Below are experts of layer 4 (counted from 0) of a mixture-of-experts language model. Rows are named router (the router's row for the expert), gate (a neuron's input weights, with its number), up (a neuron's input weights, with its number) and show model dimensions 0-127. Each number is 500 + 25 x the weight over its row's rms, rounded and kept within 0 to 999. Numbers have three digits each.
After each expert's rows: "comes after" lists some tokens at least twice as common just before its tokens as in all text. This comes from a sample of Wikipedia text that the model never trained on. Tokens count by the router's weight.

# expert 12
router:541464487528510508490499539512503513529503515496522518555517520530484513509516554470468511493558480521491447496510498493480525504478521479473533565514508484514543534513506533489530504500471525466470503488511471509461468512488474497519544456525527489475480545481509446470492511459516504528534540481493468506536496480530522491490469514516500513480492501505531475517530498511549507514524
gate0:510523519479531539488555527470510519524554548471523475534502491456457504520481506483473482496496517546418497494495509500481501522566503495485524518505496496512531519532522480475474504492537481531468522480523490493474493541503494517561523482493509496535481506517508519505477498504514511485519519462500456497528475499445534488511453491546459490506484493496510496519496511477488495473474
up0:539462497542500471505450502553482506479487474548488548470500523521509491480486475520513507485489482465582513477495500468547485467469516482521489480510501505439493509490456484507536494490491535492521479494469514501531493438525492463462495520495460517472503545503486489543520513487491510503515515533503503549469477505514558513499513488488507493520495506480500483474515527463506524509516
gate1:475483542494505506484512529516477502501481511511477512473499486515481490456497502525527493489469448511506491506496526487507550461479545543491457456499500481495517532548458542500525563468495514468529473524469491494488474511486511508491542466533479533505518526480473495512524557490466544489541499520461466505507470489547497470520536509470538496519509470517473491481504502464501486515498
up1:485459507526495569549516532530520477504496496530493490516523515535493505479517530474509501455524487557479494502475433471448504502495475487471512528460520521517516486501488476518474496505531509510497492493472518456456539520541514498509518448486513476491487536495489509478484456494509486464508520437534511557499507507474518511515491483501546490466505483495484486536526506497516483522524
gate2:508473517519465513487487517551494502517507512512544455523459507522488539508472505494504476463498456481465479510494512485484531519503509526506459525487526484464502474476504536486507537502474510450507524494505502484476483511515473563490513517489492486457494507461523474504439492482480540519521507469483491516531455520501493517517484473504448520436517540483482468519510499535508546459520
up2:523477491464494465536481495514499485509502560524514445524488520501488523535510488508550513494491507452491483532489474525498485519488479507497522442533490486476513513471490487522534517505528501425516527480546458485501506495532473508496505488467500459470532471489536493532502472511490534473538516434529555545502505498470490483485486501484481505516483480480486532491515468539495506504501
comes after: "\n", " |", ")", " Ca", " 5", " 4"

# expert 65
router:503494488534532511496471543521518537484502512520502479494527513521503484462476534482485475475505516511491459478537513473514525511439522482449521508481501520534505526513493495503480470489490506464469505482472507535499444499488491521508523505527536475451481489446477463508472463491517508511455477497495491466507431517532489479478464435527508502484551519521478491488500464507535476497499
gate0:471508463527551512531473516498529488489510523537533503427501531522521519484503513511488499511516524498500511489530504558515484503476518494473539516502529513535494477460533520560513485491527503484452480521494537535479456499493515492519522488466518452463516524487472492526558494524523480502525501520461485457523487485528505497487495513529543528462523494508487497498495460507536529485527
up0:495505452501519519481453517479525497494471487585478494457500518463519487498489491455465524506511517487535498478530492519525524481477502484520525496460482497516520475455509527552499469493521482473477504494520553562517479486502487497547507489491525493463457508478496462546529493512518500503494506510459492446523489506501531510492478476495542513513520468537535534478499494494514530501482
gate1:541440529506517500542511499518499479495481459516543492544511453503481513463466467471486513484496457550507501521546542458496489486500470523495478490510491495483508497519451493502526474516496494514499524508496464454537499520501526486479480488526530489501490457491474516460517514481480530547490530531492519484495503520486490510474452450447530496473519472488476516459489531502525538493502
up1:462540490518483497498481525495541507491551506537482472473449574511506522476497510487520496531545541473525512484502505556486508511497503473503532517490514497478474468491480520501480532499498507454519498500453520504448500500512492470501548491469486535516512522553504527494485470526488481467510489452524523485516492487551530478513512549531502494446505485487484516489509489509531513470478
gate2:498507516509530507476472535523457544482554506515493530484486523539479492517456497492501507480511498488484514512486461449495454485526516476501514518487498506509508490483480499467476524500523461483495482537488501490448464547484491513521469504481492479469504464479490491479440478522472490513447489474506497488504503494515476517486528461482534506473578487521480475481529440549528477486508
up2:503454513477515480421482507503479523503520514511490540498463535483486490536500510500486503472473476509478516537494473457521513515494494525542542505463485508505467508520526483475486527457521512460496493550474509447463501500449514548510513541503484480476482460502530492520487484538472535513466483487506503478500490506506464505465528476502544510508568486503497514475491474508497489476464
comes after: " 19", ",", " 18", " (19", "20", "–"

# expert 229
router:531512487502536536461553485525486547480534558528534468501519519453487463505510496489483492478488520518495500487501502450558499457500535470511481506461490498512500506528485505523483493553506480498502519441498505547491497536482513479507510485508507504470509483441574481537459486496467549497489510509512477491502475522532504511501490482481502507520503521457526480484505511471495479471494
gate1:518499518506539513532504515486560513514484510465480467496521490513486492501467470447519469458515499507494494518460495452524523469487544530503476507541458468525491497472488520510516505549515511493499508462525493502467522494477500524525493562468469453468487454534537503514508512519481535496478505522504460456513487514450511495468524521524451501488507544505512526500498483518539480515508
up1:529528484487500489491512474480488543515477532465521530505524494500513494519488470516474490508509488505495487504491517531524501528481506533511475479502495544444500501498475434515536503512514492493539496479508498527533508520535552486491522448471483514569512485516511487476494526481484562515507475475495499539503454499500509526473502494560516558519471506484488516491488441486460481468459
gate2:503496481560529509520490476507469536469513533531494503501550511470481500510549520515461506511492467516488467497501538462496458511524501470493474491532500491470495540524526502506463485487486492455507525470497465554516474539478491533542506486462512469526471523472497507539496500479465537515473496522524496465445510536497528545514489481523536507518531459493476466495497468512482503507501
up2:466482451545518499487480490501477520494505511526505475520540535463433483521484509536469529491509457507519495497498491482521497439520460489473467508462559497518502469489499489514485492468477479508495498494517507504496471490527509512438508516468529501542552476477505485542497484480502517531532507492508530534455505523487540494506501530541521484500507487486497511484524462499464474545539
gate3:486467549483460517457510512530497530439524495541471501542469465519507512540532492456509466525510486491498546536510497508528504479473499486471499465504483478487476520447469504520489506479518509470507550461500521516526516509448501471508519503456495511525524511483485514499489502496515483510458460438472477510464513519472517529470451510537505495501529510543498533492492496515507492490501
up3:469470524456488461533522509495434496538502482521465446481521526536504515504530499483556515480528517523553499485517522515486490483503507490494480481440514500442542520501476503525518512504535492460497531505547471536461510464455506437505502517485515471467505493517517504497477518485515511530497475462494513505462518524523520505491506481465475478494514518499501466491470495488519494530499
comes after: " S", "s", " ", "S", " d", " c"

# expert 222
router:503463483557521517512468531532507565514507509497510494514505494486493519510514508486427540468529503517512469503496500464505511503508520457484505519529503493528535562541529523515534515551463485463476492494484479540501501473487510491528561493495522479448463539500527495493491501484498540517508505468507473477491499489520495453488449491495520515502548484468496509529507511527477509515526
gate0:501464532494490502496531515495467523500501459461494485498495497494484502513486462549478526471486512486475505482496492530532493528564483481464490472474510499461508558497491482499528489552499457555467516445541524515517486483470465464502492487496499531482523477473500498500503438478522494481508515453515503494492466488502513496498475508493527504470562521522454459484502468487514507466471
up0:492478528515491448521515514509493527488474508472523513483521498501530507486521496457488551507493489497480463505467506524542499495530484477515492527508496507523513525525552478470526480561507490513448488472465508460492524461514495526475509478499558518502528531528510507457461497427516500558479492489482523501512535502440523473495473503491493508445530505490508520492496509453505487498498
gate1:482469496457518545529554468495521515499468499478516483517515499529516517518497523506513486496546534428469489501485487519492508532469501490542553509539529436531507515531444480516499481487487450451461479466518509496553479500533517503528493491507504494467468545509502484495518525454529490497489465502530531491495518483491505503489456492501492497502486536485465498483476492484498526494500
up1:488457518522526516512504437529543552450522489502490510510504531515536543497497495481450479545506507491517473537506499503514552514528458519488456504534494498488480502495497454510544481499492471497474477493453457507494506478478527532484502492506496510515490509502529476502515502466521437494530487470500505525493493568501485487478480460527443462493496486493510484523511501513500523466477
gate2:514434462517563502490531462520500499493499528496446480498496480510514497509465517532442526497519466520513484485516505473501498511527514515492515518502526461462503528567528475532463493465470496451479466524489489500530493485485480479549501503478508527468482498482485490522492477456500475502523451504516516497482493477502443488514488469498520490489547482484491494506507479543521515464461
up2:514515486531462520478506533491515478571491502550512457499493493514529490472478493472477449474478487514455498485519510478461505518476473496524527506504464492507469523501505504450541489475513484508509515466538481464468492498475505475475507547513548442562534502501516471467550453518475515507497510484488510468494486506469479519494523510478474502468483490478515484505483501503552526512505
comes after: " N", " E", " D", "n", "N", " Ne"

# expert 78
router:530489476506547519478515505531488540504524503469526456519515521481483482510499492470475479515550509519469491491511509447527466470534533487502471505491515526484522492488485520477487503547467486447465515460520489575489508520485492507500528458517524515458503491482549494498493444476474553506464473481514452495504506574505502501486497487509524510501508516523508473512530507470491491500502
gate0:511504500482513496480475494530460530542502515537484480500527494473452478514474480510455520490528483527471479461503463446502495480542493499505454502524498535475510483491485519448514533523528508488506539468493503540456511505523494517511536481470467539475511491471511484503459468479515518494484525504510488486517445527541488534490498492494469508492486488465535492476547543483550481455516
up0:487514488487519484490487543497454470504506485470510475466495505503493479526487486498524485464506532485532480502506461480518497496532507502515509504549448491522532491467456570541520531539499526499515510474498460488537479503504494518533512482521509464483524497482502510478505468525501485495578517501505463464541542469524554517521488487523516476519503520518491502461487547469488521547520
gate1:502509526466537509473499487498475523559536469496508515520466496531527500504506509485487495568466498511508530490475476455526465497547539469500503493482480528466515514508507511543512477483531453511487483463450516506509514543527485496515472500506498458518537530454531477481519489499453508526530492531471514503463476529499509505503478488495480519490555494506464456487450514472496500474505
up1:489523567526489543517445496442522495521511479469489476489493503493507494513500476567509476538540487512495474482492469493509498540514532464513507535493459556446492507522524499515483513542461459507526459510501500494466499511486460510508463532445505504479465524497502500490502509471504539483480491529504494489513492502513512512502499536509503491480506492470505466525486491488514526459566
gate2:527486449485518513569518511504506511537488502482495464509527523556493528509535486488460504505506466489475503515490523470520491469510501486483534503533471508490504516534540482489492512543498496478498520507526468468471493490518492530498508492471491548492527466500545497516523484538509503520428489481494469520522497503474510508522512483538571543519503469477461508532495553508465482463488
up2:465472499473483516477556471477537470444512537471486481537506482537509462516528484529505519497519521527508515517500484517526498440471504497493489482515513481461533481508461444472481474515504494519456474510489484525488527473464490463508513481433540492524485469504489513493490527515487459511486537506493497526474487518498505467501461526530514506468477543531491484471490466468466488497504
comes after: "s", " S", "S", "as", "es", "port"

# expert 160
router:535459497518498537452519522524473519503525561492504530529519543512481504498480561464495493521523487521490506478499554473549512527480518500493512498481518469510499525561494533520517507497503488471518493434488452493525463496504499517480527484494495485494482488486519507524495447498544532481526494507528490439480485514526510466518493488485527490510536489487511490457512481510499452466525
gate1:474478473531500477487521478485511555499511542471474473508518526519513480457483479534495461479549488482455491501468503506520475492497473506492514448531532516512532497526525539517484520501544487521509516510525503494475484515480519453475489482481492472439480520507523491509491434456501542512529546545535503486525503478515487516490502507465485504477544482527524544508451497476503493504500
up1:556514520536494529480509490482590509486500490530490495497522551548492515495506502489528483492475487479468493511512519494489566518487437468513501533495467531521489522480517535490529486497504527536517499437514457510517486467521527544492484497499496496516489500527518501489492454491522489497520455516521542464490477546487495514490475512461525496474506460533517501496477497480506478527494
gate2:506481473554511484501533505487438490513492485536464506506528475455517492542476534516514490466514486483481496519474427477520473472502501477513489485509514529543485531553528465482515491494510512491508511463524487529538516561507497492534524503505477515517476530481502509501479514497489508533506516505505530491492533489506499516517460479449499513479457546459512519525530462448508495472533
up2:502514521500495523479448510483505495505509510486483459491526539503510484473493508529497482472511522481526518460489547538471476498544511523505489492507468465499506533478480534521438521501477524538505524487459458497504517466465477479480530495506528463500477568498516448489484517520521548532500471512485494492509514478487540469526506461478554477487536529491501487507522545528494521467482
gate3:508421557503521489507501512487509468483509499504565518506514498529513503539476494514493513473504513518457455518513510506528492514518544499476550498500516445480442542548513448542542509563489538494471503483549496467480483508489476469525487484518494491513474492470522484502501480479484497504512495494489515484506533504465489501544492482463509519479497487492471507531495465493489472508504
up3:506463484503503464512474473547515487486478514462480506521452486470532491456497517469512491544495486521496518504489497486516502452554480535501514536516475541457511491436449520496521503523476540506507520528493454493540500504464467512486521493495479525482507481514525478487447577520489480527471498484506494522510483483481505495507493518470503481478555487491515533472509456495475500495512
comes after: " con", " C", " co", " c", " pro", " ex"

# expert 99
router:517483513547515511477482528527514527490521507508497490542524527508500490497486504459454480471494516525488449494511525473481496501466516502470501532477503511522502519495506476488477471481455490469460515472510456550484455481495520478494498498523527500449506484470498457490470446486539520482458477493516513497483457509523497489471448457498514535489538523513470481457512457531541458493490
gate0:507530500490492510492498471468539478503508503521483506497488470561490517482503509487504490473477476507513510490497485565445453491495521490491491497506450459481493547500477463518485480454488489469486486492516506506450472504495514471499490519484477462476521451532465511455534531489527464519484524514523475536485447507556454520468474507536522518487517469486474515519496520521493478538483
up0:498492510491507504536521483444486543506513498489515495495510527505451509510490509522534479554498519459500488525495497514466462428496475465555521497490496445517501485494526491489485523509475464488462499540548499507478465508506532493454481531467484462463506514515489496496520537498475510511513536537506496499499509482548517512518563523446463517523519513486521477501484471476496536507498
gate1:475524528489474479515504495463528533491472497470515502504528483486485517475485479484480513494503511528485488463511514483491514448544477477485471531474505521470519484515476509491472473469438495512481527567539496520477522517537514458497478511527501535543536503511472485472465490504489473517479498485546520550479512485462527524470524518513512467528444492488513525474543479449497521505520
up1:532475542508493520458472511563488505511538520508503506518470530477547491485516526532499499557522494494525519485475493479514497453507518523519521492509492476512451535460492540495538535525515479479514502452455499510505457470489464527453477498506536511484489524489496502534515463533538551472507496480464471466507473497495510478494490471513491457504535485505508482520497508538467516528497
gate2:508522475519496494483503492459486484498481516496535457521499506473509526512496503498506506513497509499462498524525528493425531529520517496473506498469503476485493531440499538503520495514491455493478538527527487494509496492510469493516501502476495497510495478531504477465506479479501494492507489504527543622486559555492541512524450542508492499493492504492545515489533494495532498498527
up2:537475481550500472510531513542493542526506519550506476482519520463478530497492488478474521516500506495512444496516521506494464494510517533500471503509524503524502511544495485462527501476472499533501482514523481413489502519488522524530504466492483506549472501526539504515496522503489493493510497518504494549471472487459476516474446473461513484479459526462526505515493476520493452466531
comes after: " 19", ".", "–", "20", " (19", " 18"